Experts of a small language model.
Experts: a sigmoid router, a shared expert of 384 neurons.
Training: a variant of Adam for the experts, 692M tokens, 5281 steps.
Below are experts of layer 2 (counted from 0) of a mixture-of-experts language model. Rows are named router (the router's row for the expert), up (a neuron's input weights, with its number), down (a neuron's output weights, with its number) and show model dimensions 0-63. Each number is 128 + 32 x the weight over its row's rms, rounded and kept within 0 to 255.
Before each expert's rows: "comes after" lists some tokens at least twice as common just before its tokens as in all text. This comes from a sample of Wikipedia text that the model never trained on. Tokens count by the router's weight.

# expert 11
comes after: "1", "2", " ", "3", "8", "4"
router [178 130 177 101  53  60 122  99 103 133 126  71  96 107 112 160 150  90 130  68 116 181 126 137 115 141 167 132 136 124 114 119 120  83 114 103 146 107 143 136 104 106  62  97 101 164 139 103 127 148 114 158 169 101 136 171 174 147 111 109 174 114 105 132]
up0 [153  99 101 207  54 108  87 144 114  95 131 125  72 146 111 131 144 162 164 111 154 190 132  70 153 130  80 148 132 143 125  93 147  97 149  95 133  97 128 135 145 160 130  42  98 113  78 125 130 117 114 206 124 108  92  55 104 165 150 129 147 122 144 120]
down0 [146 154  89  87 129 160  80 136  98 120 106 163 149 141 102 140  98 132 144 122 194 180 110 111 165 156 152 108 176 125 121 103  77 155  94 146 144 141 105 146  93 167 131  98 178 128 105 153 143 154 181 103 136 114 125  83 151 117 148  93 137 109  94 109]
up1 [114 162  93 148 171 150 119  72 114 162  81  92  80 100  71 102 156 115  79  87  91  88 113 157 197 154 141  94 100 152 139  88 144 132 146 150 147 121 142 129 132 155 178 113 153 119 219 128  72 101 175 140 161 147 125 144  81 157  84 132 158  77 118 113]
down1 [144 151 115  81  73 145 158 143  97 202 157 117 122 153 106 134 131 138  70 181  63  94  91 204 130 108 113 144 161 140  59 142 153 121 148 140 101 207 119 133 140 175 143 108  99  76 176  68 182 115 117 170 121 111 104 126 132 186 110 184  82 102 135 136]
up2 [133  98 133  68 109 149 128  93  72 117 121 128 116 142 144  80 127 159 146 114 164  86 127 126 120  94 155 150 122 103 157  75 158 123 109  53 170 121 151  93 191 152 133 142  97 157 145 135 159 170  95 111 114 117 181 198 106 154 125  66 249 135 115 190]
down2 [128 106 132  73  67 146 185  97 152  81 103 190 129  84 167 132 154 189  84 142  78  95 118 157 119 119  97 139 129 100 125 105 109 102 135 133  76 111 140 146 145 131 156 165 142  89 110 121 147 124 112 188 168 116 129  74  80 145  74 137 150 103 133 202]
up3 [103 107  99 182 139 159 121 137 124  92 105 144 107 163  94 107 159 145 101 130 119 104 122 108  86  96 152 110 153 167  98  62 133 156 149  98 115  92 150  79  99 130 140 151 155  95 123 158 149  92  71 119 144 135 173 124 112 141  82 105 138 153 196 157]
down3 [113  70 107 106 176 212 125  81 173 173 108 169 210  55 168 134 112 125 140  34  56 128 181 144 171 165 117 122 123 146 136  96 153 153 123 201 165 140 138 131 174 166 142 118  99 124 117 115 144  79 109  88  83 110 188  89 113  70 139 113 154 139 153  94]
up4 [162 133 112 164 116 124  93  93 151 166 115 155 172 165  86 145 125 107 149 161 171 162 125 154 100 127 131 129  93 154  98 117 129 111 162 209  70 117 113 104 157 104 120 131 137 146  79 138 108 167 202 171 179  97 146 109 133  67  91  99 185 107 145  69]
down4 [181 127 109 142 139 124  94  23 139 104 201 130 130 142 135 182 151  90 171 137 109 116 140 125 127 146 203 125 184  92 138 156  65 121  79  75 131 129 157 102 132  89  92 124 138 138 122 155 104 104 167 185 160 115 113  93 115 141 125 116 124 123 117 132]
up5 [ 73 111 146 166 151 140 172 191 123 125 105 153 144 168 104 186 167 134 117 197 164 122 206 187 166  55 120  96 120 105  88  89 161 159  97  80  93 141 136 159  83 182 161  93 143  69 148 174 127 107 159 146 131 119  76  71 138 115 120 166 174 150 141 117]
down5 [140 140  82 202 122 146  68 115  83  94  79 119 155 165 116 166  59 146 140 139 133 162 135 136 152 147 124  99  65 112 102 141 102  81 138 165 153 215 106 117 114  89 111 146  95 110 109 130 119 148 155 178 135 100 141 147 111 165 151  99 117 187 153 113]
up6 [112 124 109 135 158 131 123 123 106 102 138 136 128 116 157 203 100 102 108  92 128 104 173 168 106 140 118 126 141 135 117 143 121 103 126 150 175 126 170 169 164 146 105 100 120 133 122 109 136 129  92 139 170 180 144 107 137  82  96 102 152 148  85 144]
down6 [ 78 157 189  85 138 128 160 112  97 156  92 106 182  77 118 115 135 105  90  99  96 165 138 152  83 130 122 107 129 164 110 142 156 171 148 105 161  90 117 152 113 166 144 135 111 103 103 118 117  93 156 160 125 156 130  92 145  98 158 172 159  60 141 122]
up7 [136 123 106 103 117 105 122 151 119  94 130 110 161 168 109  73 139  75 191  75 131 124 138 159  89  60 103 152 105 175  93 119 133 158 160 136 101 120 143 135 147 146 143  86 126 137 114 169 160 115 132 152 165 101 107 101 112 105  80 174 135 132 150 146]
down7 [110  91 125  84 123 100 130 169 139 128 185 106 114  56 142 162 177  63  92  80 178 132 144 145 151 124  90  92 117 134 125 111 105 130 177 114  68  98  95  96  86 157 124 188 138 101 139 133 101 129 106 101 151 163 171 116 144 137 149  85  86 139 150 138]
up8 [115 169 113 188 143 128  97 151 138 151  33  86 160 142  72 160 133 117 135 108 141 155  68 147 155  95 121 140 103 101 100  64  87  73 132 119 161 121 109 111 144  87 135 116  94 175  93 144  86 146 127 168 136  84 141 153  88 163 138 163 129 136 134  95]
down8 [141  73 171 114  89 183 118 122 180 123  87 154 138  86 124 106 152 115  99 153  69 152  94 107 105 102 122 117 117 106 168 180 105 134 147 145 114 178 111 137 143 130 100 163 150 101 163 120 217 118  85 128 104 150 135 128  45  95 153 133 161 145 139  90]
up9 [146  75 139 144  91 108 125 132 112  22 120  86 148 159 111 110 138  78  78 109 135 132 130  73  95 111 152 105 134 101  50 108 117 122  81 100 180 146 163 170 109 121  96 176  96 117 101 132 187 115 168 143 129 182 141 151 111 135 139 134 159 195  76 120]
down9 [ 59  95 163 102 169 106  91 135 109 134 151 114 144 154 141 130 149  96 122  85 159 148 158 128 105 157  69 144 153 121 214  66 126 168 166  56 119  92 109 144 190  95 117 140 104 110 105  80 129 166 141 137 170 172 139  99 138  97 139 107  93 131 122 104]
up10 [148 100  98  74 201 119 164 132 132 124 108  96 119 123  43  97 128 121  62  54  95 126 111 150 124 181 127  72 133 120 110  92 179 107  82 108 176 118 149 194 146 100  91 120 165 136 113 133 106 143 140 139 149 204 133 151 120 111 117 118 130 125 184 164]
down10 [110  50 104 143 175 122 107 109 127 131 149 127 137 126 122 144 177  90 112 145 104 107 117 145 105  97  83 128  74 197 114 158 159 130 227 192 164 146  79  86  98 117 157  84 137 119  95 131 103  68 159  41 132 165 160 154 133 106  88 134 116 114  83  99]
up11 [106 132  74 158 137  97 117  90 154 121 109 144 102  97 127 142 135 158 108  97  77 129  39 163 130 126  68 149 133 153 116 134 114  73 116 105 133 116 173 157 113 146 175 134 149 108  88 161 169 156 128 128 153 103 173  31 131 116 134 145 140  97 126 154]
down11 [113 121 150 123 201 161  79 122 132 115 156 189 129 114 114 142 149 177  76  56  94 135  68 167 155 214 104  70 112 126 133 140  89 147 165 104 165 139 123 115 151 177 148 202 112 136 128 121  89 130  77  96 117 178 154 127 135  90 191 123  80  65  96  80]
up12 [114 160 113 130  99 115 167 125 129  63 124 112 149 164  41 142 100 154 145  60 119 144 141 160  65 131 152 189 126  99 113 102 154 133 174 111  89  56 121 106 129 103 114 106 109  74 104 101 123  98 110 127 151 133 176 105 130 124 131 143 110 129 110 128]
down12 [143 155 199 107 111 143  99 114 178 120 116 123 192  85 135 113  74 205  66 134 121 149 146 129 139 103 138 125 158 122 123  89  92 161  99 187 153 168 136 125 124 157  81 144 136 124  74 126 106  98 134 117  77 150 184 175 125 158 116 135 100  58 105 148]
up13 [122 141 141 158 116 122  47 171 192 118 148 150 148 147 110 108 154 128 137 111 143  75 174 137  55 140 199  77 118  87 103  82  50 142 147 134 116 103 130 158 126 163 101 115 171 134 167 109 118 167 148 184 167 132 150 126 155 114 105 173 140  75  93 122]
down13 [184 137 145 118 212 138 141 152 104  92 119 104 119 168  52 159 158 131  61  95 117 135 137 106 126 126 151  95 149 141 164 139 109 106 132  69  79 145 106 111 106 160 138 171 114 100 174 165 115  98  92 136 151 100 128  73 201 103 146 111 113 143 127  93]
up14 [185  78 103  99 140 102 102  83  73  95 130 127 126 152 108 122 101 143 123 153 121 110 172 123 120  85 127 145 128  88 145 132 102  99 184 100  66  53 153 164 137 119 165 101 131 172 135 123  86 129 105 197 194 105 115 145  66 109 125 143 124 113 114 113]
down14 [151  90 140 132 153 104  87 124 163 183 130 182 170 180 127  70 155 129  87 112 147 122 124 150 155 150 203 117 129  86  59 140 172 119 126  98  99 115 161  31 171 142 175 157 150 156 147 117 114 174 172 218 101 127  77 144 146 183 118 155 108 199 119 118]
up15 [112 158 167  88 140 139 134 133 139 172 138  82 158  91 125 152 138 160 150 105 128 137 148 136 157  99 159 132 142 113 135 127 187 110 132 114  92 142 135 125 167 135 180 111 117  80 105 120 129 189 155 152  76  78  81 171 100 127 131 122 154  95 138 104]
down15 [145 130  79 170 126 139 186 136 107 125 124  88  82 100 107 113 130 125 125  82  43  83  68 188 129 152  95 137 113 124 133 181 105 124  98 122 165 134 122 134  92 194 185  57 149 150 134 146 124 200  99 207 124 118  70 147 108 163 134 123  70  74 197 132]
up16 [134  69 117 108  78 195  87  95 157 151 135 117 162 143 191 165 156 165 113 135  80 129 119 115 124  81 196 124 129 158 147 132 199  90 115 143 117  93  86 128  89 127 104 155 112 142 125 144 141 165 169 118 176 100 107 139 108  93 139 141 173 105 100 103]
down16 [163 109 125  83 128  88 123 149 151 151 134 135 165 112  94 142 179 168 104 171 172  95 189 112 123 129 126 180 142  94  98 159 117 131  74 121 176 108 103 123 115 175 142  88 127 169 139 116  77 209 118 147  88 105 146 103  99 129 141  70 134 157 117 161]

# expert 20
comes after: " |", "\n", "|", ";", ":", "ed"
router [ 94 117 129 125  89  88 163 111 130 115 105 120 104 140 170 112 119 140 148 102 100 132  62 176 143 155  78 162 213 150 201 148 111 122 120 133 131  74  94 111  77 158  42 135  57 119 125 121 105 189 117 168 141 121  84 109 175 143 105 105 173 151  96 153]
up0 [148 155 122 151 193  62 142 104 125 152  96 133 113  99 151  75 197 195 115 164 131 148 149 202 113 136 129 142 168 156 122 148 133 156  62 178 145 109 151 157  83 110 140 120 125 108 136  13 118  95 136 160  95 146 102 107 131  97 162 135 168 122 137 147]
down0 [136 141  96 141 111  73 119  93 137 145 119 143 103 200 126 128  78 133  71 134 154 159 161 106 131 125  69 132 114 179 131 132 172 140 177 112 129 147 233  96 103 141 128  98 128 121 119 106 142 117 125 143  87 168 140 125 148 137 118 189 133 103 103 155]
up1 [ 93 171 116 110 123 107 143 113  92 118  65 120 116 109 137 115 161 111 126  99 191 117 111 169 117 134  89 134  77 174  61 129 171  86 120 111 122 146 158 184 108 217  91 136 147  97 127 106 129  99 147 124 166 151 138 134 184 159 130 148 102 171 130 144]
down1 [129 160  71 182 121 109 168 174 123  67 164 154 152 151 180 111 121  90 117 109 109  95 162 197 181  70  99 146 160 184  87  99 145 145 133 146 119 149 123 136 105 151  98  71 145  80  95 108  31 171 128 120  86 162  91 120 146 115 128 119 177 113 140 191]
up2 [203  82 153 145 190 174 106 135 102 133  97 176 105 137 143 135 155 156 127 127 167 159  91 142 159 109 118 162 133 107 152 153 140 136 112 100 115 166 109 142 115 154 142  90 183 148 106 155 142  96 135 101 128 174 153  62 145 111 157 130 116 137 204 165]
down2 [144 138 128  93 177 171 121  59 114 115 151 150  95 134 128  95 154 152 114 170 106 149 119 189 136 123  95  67 126 125  69 123 140 155 195 109 180 154 113 182 144 144 116 112 148  67  86 129  97 115 108 100 156  94 126 114 120 115 134 145 107 125 118  72]
up3 [136 153 113  57 127 134 141 132 157 169 133 113  55 131  85  82 108 112 132 201 114  63 100 112 130 136 136 119 196 130 179 137 123 124 128 118 109 130 136 161 103 114 132 126 132  88 218  88 178 140 133 138 138 117 161 155 105  90 173  95 162  62 111 100]
down3 [121 186 126 108  81 136 162 127 146 124 106 118 143  99 107 119 107 144 154  82 135 129 113 151 192  83  87  89 148 127 136 144 120 132 201 136 121 111  57 115 113 117  90 122 129 103 164 131  72 173 137 166  79 115 140  88 148 136 176 169 155  89 119  34]
up4 [165 156 140 170 156 122 158 153 100 166  78 143 133 174  88 147 113 146 122  77 153 113 119 159  83 144 119 110 102 115  74 156 154  73 120 145 113  67 117 145 111 162 170 187 117  77 160  38 114 211 171 137 121  99 151  74 149 143 162 138 129 125 199 105]
down4 [162 129 157 127 174 129 126 188 161 121 122 119 177 119 126 124 122 160 138  97 139 119 133 123 173 135 167 136 142 107 109 142  96 120 153  93 152  78 123 120 166 157 115  89 102 131 114 138 127 114 153 152 107 111 145 163 140 132  94  80 127 104  45 105]
up5 [135 106 142 134 128  74 115  85 149 140 188 130  99  61 125 130  97  76 119 107 121  97 103 160 131 138 100  78 199 179 119 151 152 108 175 108 132 132 114 202 153 182  95  79 149 119 144 117 141  95 127 150 105 145  66 120 133 177 130 130 199 152 159  69]
down5 [112 175 121  64 146 153 179 120 156 130 138  80  92  92 150 127 147 107 135  83 156  98 166 199 125 120 148 133 108 176 124 149  93  56 162  95 110 119 131  90 163 132 112 109 158 106 148 124  78 162 189 149 114 131 103 128 135 161 113 116  82 151 113 109]
up6 [130 124 129  91 115  55  80 101 127 122 154 148 112  70 112 164 113  79 122 142 104 156 129 136 117 113  91 151 140 116 158 130 145 130 189  86 154  86 127 140 130 186 123 179 178 110 136 118 159 129 128  50  98 191 105  71 114 149 119 105 116 107 162 203]
down6 [107  95  94 172 133 164 143 126 105 172 177  96 148  70 143 139 114 116 107 114 114 179 123 128 115 134 165 178 146  76 140 192 107  85 124 104 128 197 137 127 152 144 131 116 172  82 103 151  99 133 157  99 111 123 126 125  90 128 102 156 134 131 123 142]
up7 [175  51 204 104 125  85 122 108 161 118  95 181 112 180 136 151 165  86 134  88 156  98 130 185 138 124 110 129 111 146 134 162 174 126 147 154 116 125 106 162  97 111  90  98 121 156 145 139  54 101 179 104 158 139 104 151 221  55 128 172 119 168 130  71]
down7 [108 131 128 155 137 138 113 157  21 115 129 170 140 122  98 105  96 136 159 103  66  96 150 115 169 130 173 163 128 139  98 178 130 176  96 178 198 109  65 168 151 134  94 111  94 138 154 143 187 174 111 135 107 111 111 132 130  96 106  87 173 127 106 124]
up8 [114 131 108 144 103  92 130  58  81 142  61  75  67  87 130 119 145 156  97 169 150 125 136 133 101 127 157 113 105 132 167 122 120 112  76 133 136 215 145 125 111 149 136 146  90 147 196 118 148 113 117 100 145  80 110  95 141 101 160 166 132 162 116 182]
down8 [124 138 108 146 117 144 141 125 171 106 124 110  87 154 134 148 132 135  94 156  89 141 169  45 115 146  91  53 108 144 115 147 135  99 149 129 180  78 198 115 118  84 142 176 108 156 107 168  92 132 105 171 154 139 152  97 136 179  96 162 124  51 100  78]
up9 [149 105 141 111 102  75  97 199 106 130  71 100 135 127 149  86 113 176 158 120 101 181  96 126 119  64 128 126 118 159  97 114 141 132 150 104 128 165 123 107  86 154 122 156 111  82  86 152 171 161 146 126 157 105 136 161 149 106 101 168  96 163 139 123]
down9 [126  81 176 118 135 143 100  99 110 106  92  85 137 151 155  99 162 102 131 122 147 200 161  74 115 103 132 100 115 125 180 148 104 128 164 131 102 179  98 148  57 144  71 124 166 132 156 119 175 102 149 105 103 123 149 126 139 124 149 129  88 119 124 142]
up10 [154 118  70 103 114 140 104 162 100 139 106 142  97 162 161  96 201 142 146 114 141  71 131 141 138 145  91 156 143 133  85 101 172 123 117 187 103 134 148 134 159 154 152 109  83  88 196 132 135 143  80 108  68  90 134 164 136 180 142 124 197 122 158 121]
down10 [102 167  93 141 146 142 152 190 155 108 138 206 121 121 122 103 143 137  71 161 158 176 116 135 154 124 170 105  73 186 136 137 109 126 130 175 145  60 105 168 124 150 124 148 172  68  97 196 136 188  83 144 136 170 102 111  96 162 113  61 119 114  83 182]
up11 [ 81  93 156 130 130 128 149 108  88 134 106 133 166 148 157 143 153  93 227 163 164  94 109 135 193 108 125 146 146 131 126 108 142 126 106 130 155  54  69 101 118 116 135 128 104 127 140 161 164 157 133 117  82 131 177 116 146 130 132  79 134 131 115 105]
down11 [ 66 145 122 111 141 124 152  94 169 126 117 128 109  86 108 151 145 126 117 120  72 181 121  80  97  92 133 123 120 112 118 178 111 157 108 115 171 101 162 133 138 128  46 127 142 143  92 122 112 149 116 187 114 193 100 205 132 194 119 159  95 127  58  74]
up12 [116 169 148 117 126 117 175 161 152 111 101 109 118 133 128 141 103  86 151 166 113 102 192 139  99 160 107 100  70  96 128 127 104  91  91 149 120  77 133 163 155 135 183 168  97 101 153 114 114 110 103 121 120  64 128 101 132 129 143  86 208  90 149 170]
down12 [108 147 137  98 118 170 166 143 215 138 152 131  94  92 116 139 123 200 109  98 142 115 128 131 157  90  83 107 149  70 187 178  79 171 138 121 158 149 104 142  94  60 109 156  97 149 126 104 136 167 156  65 149 108 106 105 119  88 129 131  93 128 119 111]
up13 [158 150 131  83 164 131 105 125 112 147 104 153 142 133 148 124 156 117 158 104 128 115 129 146 114 152 104 167 114 100 148 125 163  98 138 178 113  85 142 123 143 123 166 141 181 137 172 158 163 130 155 141 169  94 164  97 108 186 151  84 119 113 167  93]
down13 [166 174 121 168 166  84 181 184 109  70 145 118 142 121 103 125  76  62 130 150 124  53 111 189 132 129  83 124 123 156  93  83 112 133 109 150 203 165 150 112  71 118 101  84 162 125 130  73 153 113 100 167 112 123  84 158 197 126 113 139 167 139  76 145]
up14 [117  56 128  96 143  23 143 143 159 103  96 110 123 141 204 113 147 170 158  88 154 142  82 122 114 138 159 116 100 157 165 122  96 140  88 131 128 137 178 147 116 113 135 108 107  62 166 140  79 107 121 138 175 134  98  82 127 104 118  94 112 141 169  90]
down14 [147 116  88 169 150 177 130 121 157 147  99 120 202 146 207 116 119 108 170  78 131 116 162 194  93 161 114 126 162 117 122 155 118  95 131 137 162 150 138 104 134 114 113  71 138 147 212 192 173  89 154 130 151 181  95 100 152 163 143 126 137 106 167  65]
up15 [159 134 139 121 173 125 141  96  54  84  88 110 118 169 101 119 121  69 136 125 138 138 118 142 143 159 135 174 106 150 169 145 153  71 118 175 138 128 133 239 166 134 102 167 114 115 135 109 110  98 114 134 111 134 142  91 153 119 134  85 211  95 158 129]
down15 [154 120 157 157 135 105 122 151 137  90 113 142 158 111 111 102  44 162 123 101 132  73 134 134 123 155  77 127 141 159  34 138  76 107  97 113 132  96  39  79 105 110  86 140  62 143 101 138 167  63 155  97 144 109 130 115 184 137 136 179 101 120 101 127]
up16 [168 115 105 105 121  90 115 148 173 118 153 143 105 112 100 178 123 145 144 120  99 132 132 140 110 132 100  97 174 105 137 142 153  97 135 130  92 119  82 115  90  98 107 121 158 166 125 215 125  90 119 159 124 193 158 101 138 130 120 114  88 160  96 143]
down16 [143 147 138 160 166 138 112 114 122  71  68 128 164 128 140 139 137 118 172 106 163 123 120 161 137  68  97 144 117  69 111 134 102  88 109 120 129 105 155 135 109 153 103 136 155  50 117 115 128  78  98 124 120  88  62 163 155 130 189 136 146 111 120 157]

# expert 25
comes after: "1", "9", "0", "2", "8", " on"
router [112 107  77 134 120 116  92 125  99 126  51  57  85 138 155 131 107 126 180 134 147 187 104 138  70  91 145 142 155 158 173  92 109 132 185 124 107  99 134 161 111 139 134 139 118 125 131 120 127 115 102 121 141 149 121  98 136 145  83 105 169 125 150 171]
up0 [ 72 174  47 132  74  86 145 130 130 128  82 105  89 125 105 110 120 116 113 126  84 171 115 128  69 172 153 123  60 188 188 118 113 141 154 131 179  89  65 124 120 149  94 136 149  86 118 160 126 141 137  89 159 170 176 141 132 130 140 156 146  67  98 141]
down0 [ 83 105 129 125  48  99 111 148 136 134 104 131  84 154  60 126 114  92  46 109 118  97 110  61 130  66  84 136 125 108 194 104 118  96 129 153  95 180 102  97  56 112 117  99 142 125 140  60  83 122 113 112 151 114 123 123 120 119 110 112 134 136  77  96]
up1 [126 159 144 109 106 212 133  90 134 144 139 136 160 107 142 100 134 171 116  92  82 167 158 181 100 108  87 156 114 133 150 101 148 111 154 176 182  80 114 180 119 138 125 163 120  96 153 159  88 128 175 106 102 178 102 153 158 104 132 103 142  76 141 103]
down1 [158 164 145 115  97 109 131 154 149 196 199 150 140 114 108 151 167 133 162 152 106  42 118 111  71 105 127 100 131 145 105 163 102 164  95 115 134 101 147  58 154 112 143 180 149 141 123 164 147 133 141 105 155 144  70  91 107 157 219 172 140 166 135 128]
up2 [136 141  88 164 120 110 127 186 135 139  70 130 189 113 137 173 129 169 166 118 111 137 139 145  82 132 150 110  52 146 123  86 138 123 133 187 158  89  93   5 152 152  56  73  76 164 141 120 151 115 152  54 144 115 104 163 131 106 202 176 134  89 145 112]
down2 [137  89 123 117 106 128 109 172 117 139 133 140 126 130 155 129 102 140 191 147 142 124 128 136 171 132 128 154 142 142 180  95 117 159 140 129 133 167  91 119 100 111 121  65 127  96 137 148 178 137 132  52 156 125  64  85 108 165  95 163  99  65 165 128]
up3 [148 115 141 155 142 144 187 143  66 170 105 206 177 150 121 112 153 149 141 135 125 162 197 109 119 104 161 119 103 136  95  98 184  73 128 136  77 154 143  76 125 152 140 131 150 151 146 107 118  98 151  74 105 110 169 145 147  78 123 116 139 135  80 110]
down3 [144 123 152  97 140 118  85 130 137 118 149 119 150 100 141 147  99  97 180 145 150 192 129 135 116 115  91 151 165 148 144 168 127 134 111  59 181  69 113 103 162 133 135 133 139 139 127  84 114 106 169 135 121  99 153 155 110 135 174 160 145 154  98 136]
up4 [162 154  98 153 171 146 127 152  79 148  88  99 142  94  96 145 160 140  89 137  92 162 163 122 119  82 144 174  92  92 141 114 173  77 123 118 158 145 113 142 129 143 115 123 172 132 122  97 129 121 143 129 105 157 125 118 126 145 147 150 188 119 117 108]
down4 [149 161  88 188 102 156 127  74 126 106 129 141 112  98 117 179 113 151 107 141  67 169 154 127  98  91  92 158  27 119 123 161 108 127 197 152 142 158 141 146 135  85  87 149 102  97 116 130 116 109 188 124  93 147 138 109 146 115 110 134 112 103 158 131]
up5 [113 114 114 125  42 117 105  73 111 129 118 145 115 174 106 149 158 150 105 147 142 180  76 158  85 123 101 118 118 177  85 167 114  64 107 146  74 113 114 129  84 143 161 147  56  79  99 205 127 185 149 110 113  85 147 122 122  98 151 122 102 127 149 120]
down5 [127 176 109 122  87 115 154  70 111 134 144 123 119 116 130 202 189 104 157 124  94  72 143 146 125  93 187  79 164 132 112 111  66 140 124 112  91 117 113 173 129  84 115 147 193 125 152 143 156 144 193 162 158 134  86 127 116 174  90 158  86 127 130 185]
up6 [139  70  95 156 118 141 118 135 130  98  77  70 160 114 144 106 188 119 146 151 148 142  69 134 144 126 123 140 151 166 122 119 167 122 117 118  85 129 123 136 138 162 140  74  88 123 156 122 114 166 114  90 197 139 117 116 115  94 168 141 125 145 142 174]
down6 [158 124 108 129 142 134  90 125 144 147 209 144 113 130 137 145 106 156  38 133 113 183 200 201 125  91 142 162 109 137 151  95 121 142 123 144  55 165 125 124 133 137 175 119 126 159  81 177 155 127  70 126 145 149 119 143 149 167  87 160 107 162 149 119]
up7 [ 78 147 138 150 148  86 123 132 143 135 110 125 113 126 157 138 102 140 171  99  75 169 158 121 137 147 149 105 174 118  41 127 148  80 113 184 149  90 146  46 129 181 113 120 175  93  99 126 127 104 141  95  60 152 171 133 137 138 128 103 129 104 118 130]
down7 [140 198 234  80 101 145 146 137 130  98 153 108  87 171 116 130 122 114 111 129  94 137 169 100  89  94  88  79 144 103 164  93 127 116 144 101  92 145 125 159 106 142 107 103 146 124 192 154  56 115 150  96 112  79 125  99 129 124 110 118 118  94 117 109]
up8 [135 137  99 110 135 136  77  77  81 122  84 152 112 134 119 159 161 210 110 109 120  80  89 158 136 176 176 139 123 118  84  85 152 121 146 149 158  81 159  92 120  84 115 127 119 118 102 130  89 122 119 150 149 125  64 117 159  99 150 127 154 140 175 107]
down8 [131  77 126 167 124 159 118 130 162 116 131 149 160 143 137 129 132  91 130 108 127 140 176 122 124  85 149 155 133 120 123 150 192  86 151 145  86 146 106 115 136 147 119 149 149 107 101 118 134  23 118 124 161 149 136 167 137  93  62  95 114 126 141 117]
up9 [119 144 101 145 129 188 146 109  66 139 167  81 145 151 202 127  92  96 154 144  54 105 106 187 123 105 117  92 114 168 142 126 135 123 124 142  99 131  96 159 146 141 126 125  99 109 142  94 168 135 130 129 135 111 137 123 141 118 157 181 176 126 117 117]
down9 [137  56 155 153 110 133 186  87 102 177 141 108  78  98 148 147 129 180 147 148 103 136 161 135  70 157 132 147 112 129  83 182 129 216 166  85 107 168 150 140  69 135 137 128 110 173 171 147 139 137 105 118 125 142 222  77  98 140  98 128 147 164 124 124]
up10 [124  81 129 158 172 103  87 135 118  76  93  57 164 126 103  79  69  77 113 178 141 130 123 142 129 138  89 114 140 145  73  67 171 172  68 100 179 144  84 147 145 167 128 144 103  99 154 115 119  95 120 132 159 115 119 143 131 146 109 138 136 133  88 113]
down10 [112 148 179 105 118 109 141  66 125 102 165 203  76 147 155 124 124  91 122 111 138 109 162 183 117  74 141 147 112 133 109 139 102 125  56 177 107 147  61 115 111 102 137 111  90  83 128 141 159 126 151 165 114  93 130 114  77 128 153 118  93  89 151  90]
up11 [ 92 117 148 117 135 106 109 146 145 104  71 163 138 109 155 116 174 108 135  64 117 152 100 146 129  90 174 163  91 140 128 169 149 147  89 106 144  98 129 158 184 143  27 186 152 132 110  89 100 158 109 116  49 142 167 105 151 147 166 137 135 107 137 130]
down11 [115 136 104  90 139 138 160 148 123 140 141 148 141 201 160 103  66 150 141  77 106 130 164 125 122 130 122 119 165 140 189 106 123  89 105 135 146  80  76 104  56  93 131 123 156 151 147 163 130 156 173 141 126  84 105 113 166 120 176 162 115 134 116 161]
up12 [107 105 124 115 157 124 113 106 151 167 161  38 174 121 146 189 158  95  80 113 131  96 152 171 164 148 138 150 130 147  49  85 128 140 133  90 153 124 168 139 134 124 178 148 127 165 115  40 151 154 175 140 109 115  76 127 168  96 129 136 146  91 125 177]
down12 [152 166 122  61 168 123 179 165 126 119 132 143 101 158 127 163 106  83 147 153  93 125 139 190 194 165  84 131 123 182 114  77 128 189 128 141 136 139 182  71 160 103  89 174 146 142 102 135 117 118 133 118 136 126 168 101 105  85 125 149 131 123 118  99]
up13 [118 170 148 117 123 156 124 113  75 100  74 101 135 138 158 136 159 113 163  93  58 137 141  95 135 105 125  43 103 144 171 127 167 174 152 152 129  51 145  91 147 110 107 128 110 110 190  68 125 137 144 146 118 161  64 109 122 141  93 164 122  66 160  65]
down13 [128 133 145  81  85 164 151 144  95 133 108 155 105 153  84 158 164  76 153 143 148  93 157 156  78 139 164 167 113  80 110 132 178 142  72 165 140 128 135 118  90 119 134 120 158 137 120 149 113 148 126 115 155 161 170 137 136 110 141 112 143 138 141  45]
up14 [155 143 135 149 162  89 119 146 131 125 190 140 120 120 168 122 107 131  96 156 135  44 101 168 135 123 217  99 147 101  96 159 117 114 146 205 131  97 161  92 147 136 181 157 109 125  86 125  99 118 121 140 184 117 159 134 112  60 132 127 199  97 126  92]
down14 [138 147 106 190  91 126  85  98 136  98 173 141 187 140 136 143  98  98 111 101 152 147 139 128  90  82 144  86  89 142 174 145 144 135 144 109 112 121 112 179  96 162  75 172 117  67 126  80  53 103  67  80  72 133 152  78 149 125 120  99 121 151 164 121]
up15 [ 59 134 109 150 131 149 106 131 113 134 109  83 158  96  84 163 122 145  94  84  76 177 224 136 134 116  89  99 105 117  83 128 139 128 171 125 125 123 132 162 143 108  68 162  87 165  65 153 159 138  99 132 143 140 130 124 101 117 134 137 126 102 114  83]
down15 [100 114 130  90 190 114  83 153  76 167 127 130 162  96  52 141 101 159  70 136  95 135 171 171 123 101 117  97 147 186  68 156 169  90 131 111 136 150 169 130 173 158 127  97 127 133 120 171 153  88 166 182 101 120 108 128 125 156 177  48  67 129 113 122]
up16 [ 68 129 151 125 204 100  96 101  90 152  51 111  73 142 127 123  70 176 139 111 137 169 130 122 143 101 173 144 117 118 186 122 155  78 143 110  76  94  99  87 104 169 151 117 171 177 135 139 142  76 135 152 128 140 179  46 111 117  75 133 114  96  96 140]
down16 [128 149 125 181 121  66 115 124 103 153 129 121 150 168 166  80 132 159 106 162  99 100 110 147 110  76 113  98 126 131 184 146 119 112 120 108  96 124  67 126  77  88 179 182 125  86 100 147 125 105 146 120  78 186  78 122 187  90  74 167 114 120 119 130]